Weights of a small mixture-of-experts language model, trained from scratch on English Wikipedia.
Size: 9 layers, width 160, 25.6M parameters.
Training: a variant of SOAP for the experts, 805M tokens, 6139 steps.
Below are experts of layer 5 (counted from 0) of a mixture-of-experts language model. Rows are named up (a neuron's input weights, with its number) and show model dimensions 80-119. Each number is 200 + 20 x the weight over its row's rms, rounded and kept within 0 to 999.
Before each expert's rows: a language model's description of what the expert responds to; "comes after" lists some tokens at least twice as common just before its tokens as in all text. This comes from a sample of Wikipedia text that the model never trained on. Tokens count by the router's weight.

# expert 12
It responds to: Table and record headings. Heading words in tables, election results and awards, such as Total, General, Source, Year, school, Award, often starting a line.
comes after: "|", " |", "-", " the", "=", " •"
up0,192,163,211,212,175,186,225,204,177,193,187,181,210,208,196,212,184,190,234,200,191,193,218,191,245,202,211,201,206,202,183,206,188,157,210,180,202,179,191,196
up1,211,235,164,212,199,188,228,196,226,199,203,201,185,193,226,236,173,202,218,221,190,223,177,175,205,214,187,204,190,231,184,218,211,179,183,201,217,223,194,200
up2,196,207,192,226,214,201,185,226,213,169,217,194,192,180,220,194,216,179,208,176,197,239,182,199,209,173,251,213,211,202,203,211,207,219,181,191,228,220,208,208
up3,199,179,195,216,205,182,193,176,193,201,178,227,185,227,213,199,234,196,223,170,184,204,170,210,198,194,188,173,214,184,219,207,220,196,209,232,218,198,234,191
up4,189,170,191,234,223,191,191,213,230,231,220,186,204,183,227,206,160,213,196,185,200,181,239,194,190,193,228,202,229,188,205,185,188,221,247,181,214,194,180,201
up5,233,214,223,199,218,173,197,206,189,212,213,171,211,188,213,164,195,188,240,221,225,228,199,203,220,156,208,223,162,226,223,197,173,221,226,188,200,204,212,174
up6,217,217,219,186,221,190,192,196,193,188,196,244,222,202,189,194,200,204,198,164,219,195,219,194,203,205,188,189,196,207,212,187,205,210,184,206,157,191,173,202
up7,167,201,213,220,202,210,182,172,234,181,196,203,221,168,183,204,184,187,217,230,192,218,175,179,191,191,239,190,187,201,190,191,201,188,206,192,239,179,193,206
up8,219,221,208,219,225,150,198,215,219,213,191,217,207,185,205,215,192,208,205,217,236,220,219,191,215,192,203,126,180,210,195,181,227,221,223,207,212,228,174,219
up9,179,157,204,176,181,188,235,225,219,199,195,191,205,203,179,192,221,219,211,210,233,189,179,175,234,167,219,210,182,174,209,173,223,201,224,218,180,225,214,204
up10,200,168,193,168,216,243,207,218,221,208,223,194,186,196,199,229,238,192,190,208,177,201,181,205,212,219,169,199,192,201,199,193,206,174,184,195,185,151,205,199
up11,189,263,216,200,189,197,207,225,196,174,165,198,189,215,172,213,187,222,213,180,174,184,199,165,196,203,208,198,214,197,205,248,219,238,222,196,242,187,179,211
up12,201,243,207,204,185,214,176,228,188,196,200,211,178,165,190,157,173,222,203,212,180,205,216,170,214,203,158,201,201,198,215,190,160,201,205,221,218,179,190,169
up13,219,216,188,172,203,230,211,189,214,177,193,189,212,193,180,239,157,198,217,185,203,176,206,157,244,186,195,219,204,209,221,213,204,206,179,215,218,200,169,199
up14,198,218,187,219,213,215,194,199,213,205,184,178,197,212,179,163,171,208,220,227,189,225,193,216,212,187,180,182,199,212,197,189,197,184,173,169,211,188,221,210
up15,217,219,174,209,211,217,203,195,171,213,239,185,194,180,233,204,208,180,185,186,216,195,171,189,208,222,189,232,183,205,238,208,192,217,236,213,240,194,203,226
up16,214,174,174,209,208,183,192,206,187,177,208,189,185,209,199,205,180,153,195,212,210,241,195,180,181,176,224,192,232,228,201,208,215,167,186,187,212,178,151,180
up17,217,197,214,185,198,212,202,211,224,196,180,209,198,198,154,199,186,215,202,187,163,237,205,193,176,201,194,215,193,210,230,219,165,226,180,198,224,220,192,154
up18,222,185,233,171,188,143,191,192,170,220,171,196,176,211,194,209,211,178,197,180,207,231,205,205,213,187,191,185,193,197,225,197,187,206,200,220,179,216,201,186
up19,199,210,222,211,199,187,214,190,157,225,207,203,210,175,205,193,225,166,196,186,224,185,168,215,227,215,230,237,178,181,197,207,190,249,209,199,183,218,154,219
up20,199,218,187,189,207,184,220,210,220,196,185,188,149,185,212,230,224,210,210,152,191,189,232,208,240,218,174,198,191,216,185,193,208,211,208,203,248,214,256,178
up21,201,174,185,183,207,200,142,203,241,182,199,225,200,211,208,170,163,191,153,185,203,180,180,195,220,243,182,190,183,197,219,229,228,208,198,242,202,216,185,171
up22,197,200,177,217,181,190,225,217,238,165,207,239,200,186,147,180,204,256,187,200,200,161,198,182,224,194,186,196,167,205,222,228,187,225,193,203,223,194,201,193
up23,206,196,190,198,209,212,194,203,231,194,160,171,182,195,227,198,205,194,207,209,188,194,176,184,183,203,226,197,220,190,226,229,186,188,164,222,229,229,216,201
up24,199,194,189,245,253,213,184,166,219,213,235,192,175,208,206,218,177,226,213,227,189,234,200,195,189,201,213,206,212,211,188,190,225,218,204,211,211,174,203,212
up25,212,212,195,204,214,205,208,191,222,174,218,200,190,193,202,176,189,218,228,207,211,212,163,218,189,232,218,170,175,235,205,220,202,206,210,184,212,228,231,224
up26,167,187,194,224,263,172,206,191,218,188,182,217,196,186,209,201,226,194,238,213,205,201,199,193,217,191,176,143,174,190,223,226,224,224,170,225,225,200,208,221
up27,214,260,190,181,229,189,191,220,202,202,197,190,204,192,198,190,188,203,185,220,212,217,192,164,182,178,199,173,234,214,248,193,187,191,195,192,222,221,192,177
up28,199,190,216,188,177,176,172,205,189,226,204,187,193,211,206,217,191,203,181,242,206,173,208,212,215,196,215,217,185,204,191,208,203,198,210,204,176,233,155,182
up29,228,203,201,220,189,230,184,179,184,200,202,188,193,197,221,192,191,203,196,193,229,202,190,214,184,199,231,213,211,256,222,212,199,229,194,183,207,169,185,212
up30,225,182,193,215,209,202,227,224,193,165,195,225,222,207,219,202,236,187,186,215,221,189,205,234,203,203,172,179,217,171,200,207,225,180,189,193,221,199,196,168
up31,202,183,212,182,210,233,200,173,183,186,174,164,182,209,203,191,198,201,217,197,200,210,180,203,192,189,187,172,192,225,217,216,174,193,239,237,205,214,187,177
up32,212,224,186,213,225,229,173,212,243,202,170,190,200,189,208,224,219,188,214,212,246,167,187,175,202,203,211,171,187,192,180,182,187,203,196,237,224,208,228,185
up33,201,229,201,187,210,184,215,181,231,177,196,200,162,205,178,223,187,201,201,183,214,172,200,213,195,168,214,211,154,178,210,206,197,194,209,234,221,215,178,218
up34,185,240,206,218,203,184,208,199,191,206,213,173,199,215,238,209,203,217,228,211,227,195,201,174,193,189,232,222,184,188,198,197,193,220,209,214,221,189,220,214
up35,193,145,216,196,196,175,194,201,188,180,177,202,181,207,190,175,215,239,160,210,195,246,245,209,199,198,179,187,194,235,198,186,203,216,173,175,187,201,195,186
up36,201,228,213,221,191,207,175,150,242,208,158,155,187,213,184,206,193,186,226,232,175,190,190,204,213,162,192,171,203,175,216,198,214,208,194,220,171,180,239,238
up37,211,204,217,216,196,208,192,169,201,162,204,222,194,198,198,234,228,210,226,222,185,214,197,188,165,208,219,219,182,160,191,184,214,246,179,200,211,206,142,201
up38,179,223,211,188,181,180,208,202,228,203,207,210,167,207,189,196,203,200,225,183,200,176,230,202,174,206,191,204,172,163,197,230,200,212,204,201,211,235,152,215
up39,175,211,216,173,204,237,205,223,189,206,177,201,167,210,219,203,182,203,177,163,191,193,213,211,208,194,226,153,218,181,207,193,170,169,169,155,187,203,218,175
up40,181,225,218,163,172,204,165,220,199,195,196,234,187,205,206,220,168,207,203,211,183,194,181,162,212,196,216,191,191,192,196,207,218,176,198,184,200,187,199,178
up41,203,192,197,214,190,196,201,212,207,179,205,205,216,226,178,204,185,216,185,212,260,249,193,172,201,173,168,194,193,188,201,175,195,224,200,223,185,195,192,212
up42,218,186,235,182,180,191,213,177,195,205,215,204,177,182,208,216,178,185,177,190,170,199,189,176,160,198,190,186,212,185,177,200,172,232,232,177,194,162,171,156
up43,201,195,194,213,185,219,203,239,204,194,201,206,209,151,192,169,206,197,173,162,218,196,195,205,207,194,186,152,210,242,197,200,225,215,227,195,191,215,228,199
up44,193,205,157,201,186,191,215,203,227,210,166,188,203,176,170,184,195,186,198,173,184,219,181,194,216,240,200,227,204,174,236,193,219,224,208,200,175,171,206,167
up45,205,231,202,221,218,198,180,212,176,189,212,209,188,199,186,190,215,233,195,199,229,214,200,214,187,147,213,198,239,219,187,204,199,235,202,211,195,238,180,209
up46,196,208,145,230,226,219,214,206,170,175,202,194,152,168,215,199,201,193,181,176,208,246,222,187,212,224,180,207,210,200,185,220,199,211,190,191,202,187,195,203
up47,171,178,219,177,205,212,174,191,218,221,211,189,192,209,216,200,230,195,186,196,172,203,220,214,198,185,204,197,189,170,184,235,182,218,206,216,202,179,199,215
up48,161,185,191,194,207,176,197,182,203,216,156,237,191,181,153,195,195,167,208,216,199,229,239,211,198,159,182,191,236,208,199,199,204,187,230,214,193,194,197,202
up49,191,239,193,218,216,188,222,207,236,224,201,195,215,201,201,215,215,211,217,211,215,211,207,193,209,177,218,235,206,193,200,206,251,235,232,204,182,206,204,170
up50,205,195,189,224,188,206,222,174,212,196,207,215,194,190,234,188,181,220,218,221,199,190,233,188,226,220,203,214,194,199,199,197,212,218,221,162,147,251,165,182
up51,186,187,169,210,205,204,218,194,221,198,205,195,200,176,199,198,169,214,198,200,213,224,206,198,219,210,170,180,165,195,181,203,183,226,169,224,211,197,226,158
up52,201,199,225,211,225,206,233,175,225,201,214,201,245,196,187,219,196,171,222,192,183,225,228,202,199,198,161,186,162,217,224,195,238,196,211,214,182,210,182,210
up53,201,188,164,224,203,192,176,194,210,198,202,210,204,194,187,203,214,189,221,197,173,213,226,197,180,186,211,199,200,211,191,183,191,211,197,187,181,232,216,214
up54,210,169,166,177,211,216,184,199,223,202,199,210,189,202,191,212,206,199,181,206,211,196,160,217,184,213,240,188,183,244,228,168,226,198,183,195,218,220,199,232
up55,223,173,198,215,197,199,169,213,224,241,191,179,199,205,207,219,251,174,223,217,175,195,184,197,195,176,213,176,189,176,175,189,168,217,181,233,221,192,230,221
up56,170,193,208,155,223,213,209,186,225,185,181,194,171,190,201,181,202,202,203,197,180,195,175,167,205,182,189,192,205,228,202,231,181,226,169,229,194,221,182,216
up57,218,210,202,229,242,201,232,216,207,222,176,193,192,175,206,210,221,212,188,214,226,193,221,150,188,206,223,212,203,181,182,189,208,222,210,195,176,188,217,189
up58,197,232,187,216,190,198,201,223,207,202,191,181,209,175,143,233,204,224,213,204,219,186,211,191,194,199,216,157,203,220,174,197,222,217,216,209,213,220,181,193
up59,216,181,237,206,225,169,179,213,159,237,203,186,182,200,176,211,197,194,222,207,229,177,209,183,186,199,171,215,212,220,211,224,189,198,228,207,197,178,182,210
up60,212,217,238,202,222,219,192,229,223,194,204,147,196,191,223,205,200,191,237,201,201,177,185,164,181,188,209,195,165,200,213,204,226,182,210,157,191,175,159,163
up61,238,205,217,218,152,218,210,201,192,217,188,189,198,218,220,166,204,198,214,167,168,214,214,208,224,180,211,201,190,219,156,180,182,211,175,182,227,207,216,180
up62,220,191,221,236,214,169,183,206,192,224,214,199,172,173,211,186,178,188,245,209,212,202,192,216,184,175,207,214,220,205,221,208,188,226,205,203,241,218,207,186
up63,202,188,227,231,217,199,215,188,241,208,211,208,191,235,198,222,162,228,200,234,201,200,157,169,219,188,211,199,190,236,195,226,198,246,180,198,188,214,175,202
up64,159,219,195,205,228,172,161,182,232,195,204,181,174,185,212,191,183,211,195,158,189,167,177,222,183,209,178,221,193,219,185,190,203,169,191,235,192,236,208,203
up65,191,229,202,188,190,200,180,170,211,172,195,197,186,186,218,206,238,199,183,198,216,194,207,193,211,206,177,245,230,178,169,206,232,204,209,216,204,231,210,219
up66,216,208,195,203,223,184,222,220,153,188,183,186,222,214,166,196,202,201,215,184,201,241,207,217,221,188,214,173,177,215,175,195,222,231,191,195,192,196,201,220
up67,211,206,195,231,186,208,158,173,227,193,205,205,210,185,196,187,179,208,196,210,216,188,212,201,157,206,209,176,220,179,220,211,238,199,219,234,194,228,188,176
up68,214,188,184,210,200,230,203,194,213,185,222,210,211,222,237,209,172,208,194,214,215,194,222,198,216,209,203,185,205,237,222,194,190,200,196,220,205,140,194,194
up69,191,193,187,189,201,196,226,191,184,187,164,222,157,201,223,239,199,175,182,208,214,167,239,201,227,191,197,192,197,210,226,180,224,192,203,199,211,178,178,187
up70,170,196,218,229,242,204,197,223,180,206,198,167,237,237,187,235,213,176,245,217,185,202,185,199,211,214,174,221,161,219,214,205,234,182,170,204,205,219,169,199
up71,236,172,179,235,214,187,157,233,212,221,171,225,220,205,197,182,211,183,216,210,198,203,189,192,194,151,190,201,192,175,199,212,164,194,200,217,187,199,181,175
up72,194,198,215,187,212,169,195,190,248,212,196,221,219,243,188,203,220,211,222,219,196,190,201,216,252,201,171,206,216,197,196,185,171,195,201,166,230,205,187,147
up73,213,227,178,222,237,192,188,210,208,183,196,212,173,185,174,207,210,195,227,174,178,204,208,173,214,168,218,206,226,200,159,195,209,221,195,200,186,190,241,192
up74,193,198,203,221,209,181,168,225,211,187,193,187,191,241,201,190,169,200,203,200,172,205,233,179,188,206,202,245,179,248,218,170,200,240,193,191,199,166,193,202
up75,231,192,203,185,188,188,200,206,210,175,158,231,196,209,220,211,198,199,190,213,127,196,201,213,155,188,228,214,203,182,192,192,212,203,222,182,231,201,175,197
up76,170,167,184,198,204,202,198,167,169,199,197,224,172,220,180,210,219,176,158,174,198,193,188,193,169,187,210,205,201,214,201,178,202,232,209,215,198,195,206,188
up77,204,177,191,208,229,201,165,191,211,179,174,149,223,197,205,240,175,191,218,201,185,204,167,194,231,177,204,195,183,173,221,224,235,196,211,215,207,199,190,206
up78,234,177,198,217,177,172,192,254,206,196,206,171,203,183,189,223,197,218,213,206,194,163,230,194,188,172,208,224,223,205,214,230,189,233,212,179,202,204,216,214
up79,212,214,196,208,230,216,216,220,212,212,198,217,193,194,230,208,156,227,198,208,180,196,223,187,184,197,210,199,202,208,165,192,189,195,224,217,205,241,222,199
up80,210,230,168,193,183,158,186,173,196,192,176,176,162,237,210,188,204,174,193,195,205,218,171,188,177,203,171,204,190,183,217,177,196,234,179,191,227,199,172,212
up81,204,177,243,188,172,211,162,231,198,206,164,176,204,241,201,206,194,211,230,214,233,199,213,181,217,190,187,185,224,192,205,203,175,215,229,158,209,188,186,211
up82,211,194,213,216,186,182,176,211,220,182,200,215,203,203,191,184,177,210,229,184,191,194,176,188,192,202,210,211,205,159,226,205,212,182,196,203,211,167,172,190
up83,215,221,203,205,186,207,220,214,194,202,197,176,234,214,178,187,214,221,179,219,174,190,176,198,215,205,203,183,185,209,211,183,172,201,214,168,238,225,202,189
up84,228,215,209,184,246,205,208,215,182,228,195,185,201,211,189,184,188,199,187,165,197,212,166,195,227,225,206,206,184,194,253,216,204,200,172,218,191,195,204,221
up85,217,215,183,187,222,191,167,233,186,219,200,183,152,168,215,196,191,209,184,150,204,185,178,142,213,212,217,205,198,227,185,229,211,188,165,177,213,163,190,208
up86,223,206,165,202,215,226,188,220,221,210,189,211,233,188,226,210,216,222,192,212,221,204,205,229,180,183,232,196,195,206,217,220,195,213,192,193,169,210,191,184
up87,208,226,203,205,226,193,183,204,220,171,192,180,207,207,202,199,201,185,187,213,209,214,185,181,198,197,214,206,179,207,179,177,180,233,218,227,180,209,183,208
up88,213,183,196,220,223,186,172,186,226,222,177,230,238,211,216,226,203,213,204,189,208,228,192,209,221,197,232,190,211,189,234,209,210,211,194,201,158,202,201,181
up89,186,202,204,207,177,190,199,226,193,158,172,176,198,208,219,187,191,199,175,226,196,191,172,206,193,215,221,181,226,226,218,197,176,231,219,193,193,196,193,215
up90,188,181,192,197,181,216,222,222,142,193,219,222,184,211,217,194,188,213,261,219,182,221,210,213,205,195,189,217,186,242,203,217,235,193,206,191,210,203,192,208
up91,232,201,210,203,221,189,148,215,207,189,164,206,206,198,188,186,186,196,196,198,214,230,195,188,153,214,224,167,176,167,225,151,233,237,223,188,197,178,178,198
up92,184,210,215,183,211,172,218,200,196,192,183,204,159,186,243,163,214,195,222,196,197,185,191,172,250,195,228,206,222,181,223,234,201,207,223,189,193,219,179,188
up93,241,195,221,164,190,210,205,216,203,175,188,165,182,192,174,154,205,190,218,181,230,170,203,216,169,209,185,226,169,215,188,224,206,223,193,202,188,195,205,214
up94,201,149,179,183,206,194,171,208,222,220,206,177,201,212,205,223,172,197,201,202,196,223,196,218,208,209,174,216,197,160,213,195,171,191,187,189,217,196,215,179
up95,197,176,162,176,233,196,168,217,190,212,205,212,211,222,197,214,217,172,239,241,186,210,192,169,181,170,236,229,200,205,199,222,233,204,229,230,193,211,202,220
up96,227,203,201,178,180,215,203,218,208,199,216,189,211,199,196,174,216,236,214,163,176,220,219,200,171,198,210,207,253,194,226,181,218,160,192,195,208,165,163,214
up97,240,238,202,197,187,216,194,218,198,226,227,210,205,179,176,229,201,212,203,212,185,201,189,206,211,210,203,225,185,191,220,203,182,238,187,191,226,203,186,179
up98,235,225,179,201,192,180,173,206,198,196,192,178,231,208,202,183,184,209,233,164,155,197,185,226,227,180,218,188,202,201,197,160,191,228,225,182,207,218,264,206
up99,215,205,187,216,210,204,175,211,198,209,205,181,197,200,171,197,225,220,229,175,179,171,228,169,214,211,192,193,193,212,210,192,198,196,220,219,204,226,207,205
up100,183,187,202,199,196,179,219,229,212,248,189,207,178,173,195,203,177,211,226,189,191,213,193,181,252,217,197,227,169,243,171,156,244,228,206,206,216,235,195,196
up101,209,188,191,211,241,224,172,189,218,197,161,191,226,182,186,215,206,198,193,214,195,211,174,202,219,165,226,184,221,189,189,203,190,208,243,136,224,224,192,192
up102,217,199,195,207,192,193,216,200,221,251,200,207,257,199,197,188,206,185,210,195,177,222,182,206,178,209,195,175,202,189,247,197,203,216,199,199,212,202,178,183
up103,206,239,203,235,210,135,196,194,208,197,217,203,219,212,198,201,222,223,190,244,182,221,218,195,230,231,180,190,192,235,234,193,212,203,218,233,207,207,188,208
up104,186,219,180,226,197,182,205,217,208,222,174,168,189,187,219,208,186,219,197,220,188,199,208,201,219,217,211,224,227,167,184,171,213,192,222,202,213,211,169,251
up105,204,179,199,190,217,179,204,232,190,213,175,182,171,203,201,197,179,212,176,197,199,187,198,173,215,209,208,179,198,187,158,164,193,189,235,231,191,205,190,180
up106,190,155,207,185,202,189,185,209,179,189,210,199,197,218,195,176,211,213,249,200,218,178,202,182,178,177,176,197,211,217,180,221,180,224,209,212,185,176,200,182
up107,195,217,194,221,186,197,200,221,184,175,166,210,209,233,256,182,171,157,178,206,206,188,210,180,209,188,197,192,174,214,171,186,220,225,233,242,213,182,218,187
up108,203,226,201,193,233,167,187,214,211,194,217,209,223,171,198,180,208,179,167,230,189,220,167,202,199,211,147,214,201,197,202,171,225,210,175,198,215,177,175,205
up109,212,181,196,204,187,188,180,236,155,246,200,167,167,243,212,194,230,221,228,190,222,248,172,195,187,186,218,172,188,200,191,210,213,225,192,190,178,208,186,188
up110,206,217,188,201,181,231,202,210,216,215,186,216,172,157,196,163,223,196,201,200,201,215,236,229,186,191,202,222,215,249,185,188,235,192,201,161,238,154,198,210
up111,210,176,201,211,203,205,226,206,160,217,210,215,191,203,181,212,221,223,182,212,224,181,191,215,238,202,210,189,202,197,234,196,178,228,181,204,160,191,195,152
up112,190,182,185,206,199,162,214,241,229,189,207,206,198,186,232,209,187,199,186,215,201,227,165,206,227,164,179,195,194,223,207,235,197,176,179,214,188,211,206,146
up113,183,217,227,185,190,183,179,171,173,222,176,218,195,201,193,198,193,189,189,232,201,206,218,199,195,220,194,176,153,237,236,222,218,170,212,216,232,175,202,230
up114,216,219,201,209,208,180,192,216,205,206,213,173,205,188,259,200,225,185,186,225,195,202,194,196,223,204,218,173,192,205,204,243,201,175,193,210,193,225,184,213
up115,190,187,222,165,210,214,222,236,224,197,200,214,207,198,197,218,191,203,211,182,178,195,239,203,197,201,242,221,195,217,232,194,229,216,236,235,194,216,189,181
up116,190,165,207,214,173,208,227,200,179,206,163,191,194,204,224,192,203,208,180,193,195,189,199,255,191,189,191,190,232,173,213,204,196,229,166,206,198,230,189,222
up117,198,211,223,191,213,183,207,221,224,230,188,201,207,216,202,191,216,179,208,158,217,201,215,199,200,226,172,205,174,188,175,159,185,176,196,219,211,179,201,188
up118,211,168,192,221,226,246,212,193,159,158,176,214,191,206,207,220,229,192,217,204,209,202,213,160,232,202,192,157,168,221,166,204,214,233,201,232,217,216,197,166
up119,204,221,226,223,222,218,191,204,213,173,211,182,200,200,200,162,195,193,214,183,227,201,174,216,207,198,224,219,163,189,204,187,217,230,199,182,208,212,189,221
up120,194,192,213,223,210,215,184,243,206,223,208,170,190,225,188,184,196,228,174,215,194,185,175,201,195,184,206,188,206,197,190,182,205,219,176,206,214,213,188,228
up121,194,223,205,218,182,194,194,205,200,205,180,202,196,170,243,244,176,212,192,211,210,180,165,223,227,238,202,206,226,159,194,200,206,206,195,227,205,163,206,205
up122,221,201,220,150,247,219,159,156,198,163,167,184,207,194,208,208,235,161,194,193,212,220,177,197,225,198,199,159,219,219,197,208,209,173,198,196,179,217,174,197
up123,178,184,226,203,179,194,169,191,130,226,189,210,200,207,199,200,181,170,198,196,218,210,165,237,227,206,187,197,200,166,201,218,228,171,223,230,204,197,168,188
up124,233,220,214,197,214,181,204,193,237,202,196,192,178,214,188,225,149,209,191,160,190,195,202,201,163,242,219,233,186,216,219,208,211,177,177,194,194,180,185,190
up125,183,205,207,209,175,183,203,206,210,221,163,200,189,200,213,223,179,155,203,183,188,209,178,200,194,224,214,228,201,191,206,162,180,191,272,234,193,202,176,226
up126,174,215,210,266,210,198,191,202,235,186,153,206,193,238,210,160,174,218,207,214,194,224,182,188,225,237,214,216,206,167,210,210,215,188,197,186,205,223,189,215
up127,206,198,217,195,193,172,176,197,214,196,200,212,219,226,163,223,206,225,212,194,206,189,202,184,178,183,182,218,149,217,228,174,223,211,229,182,223,167,209,168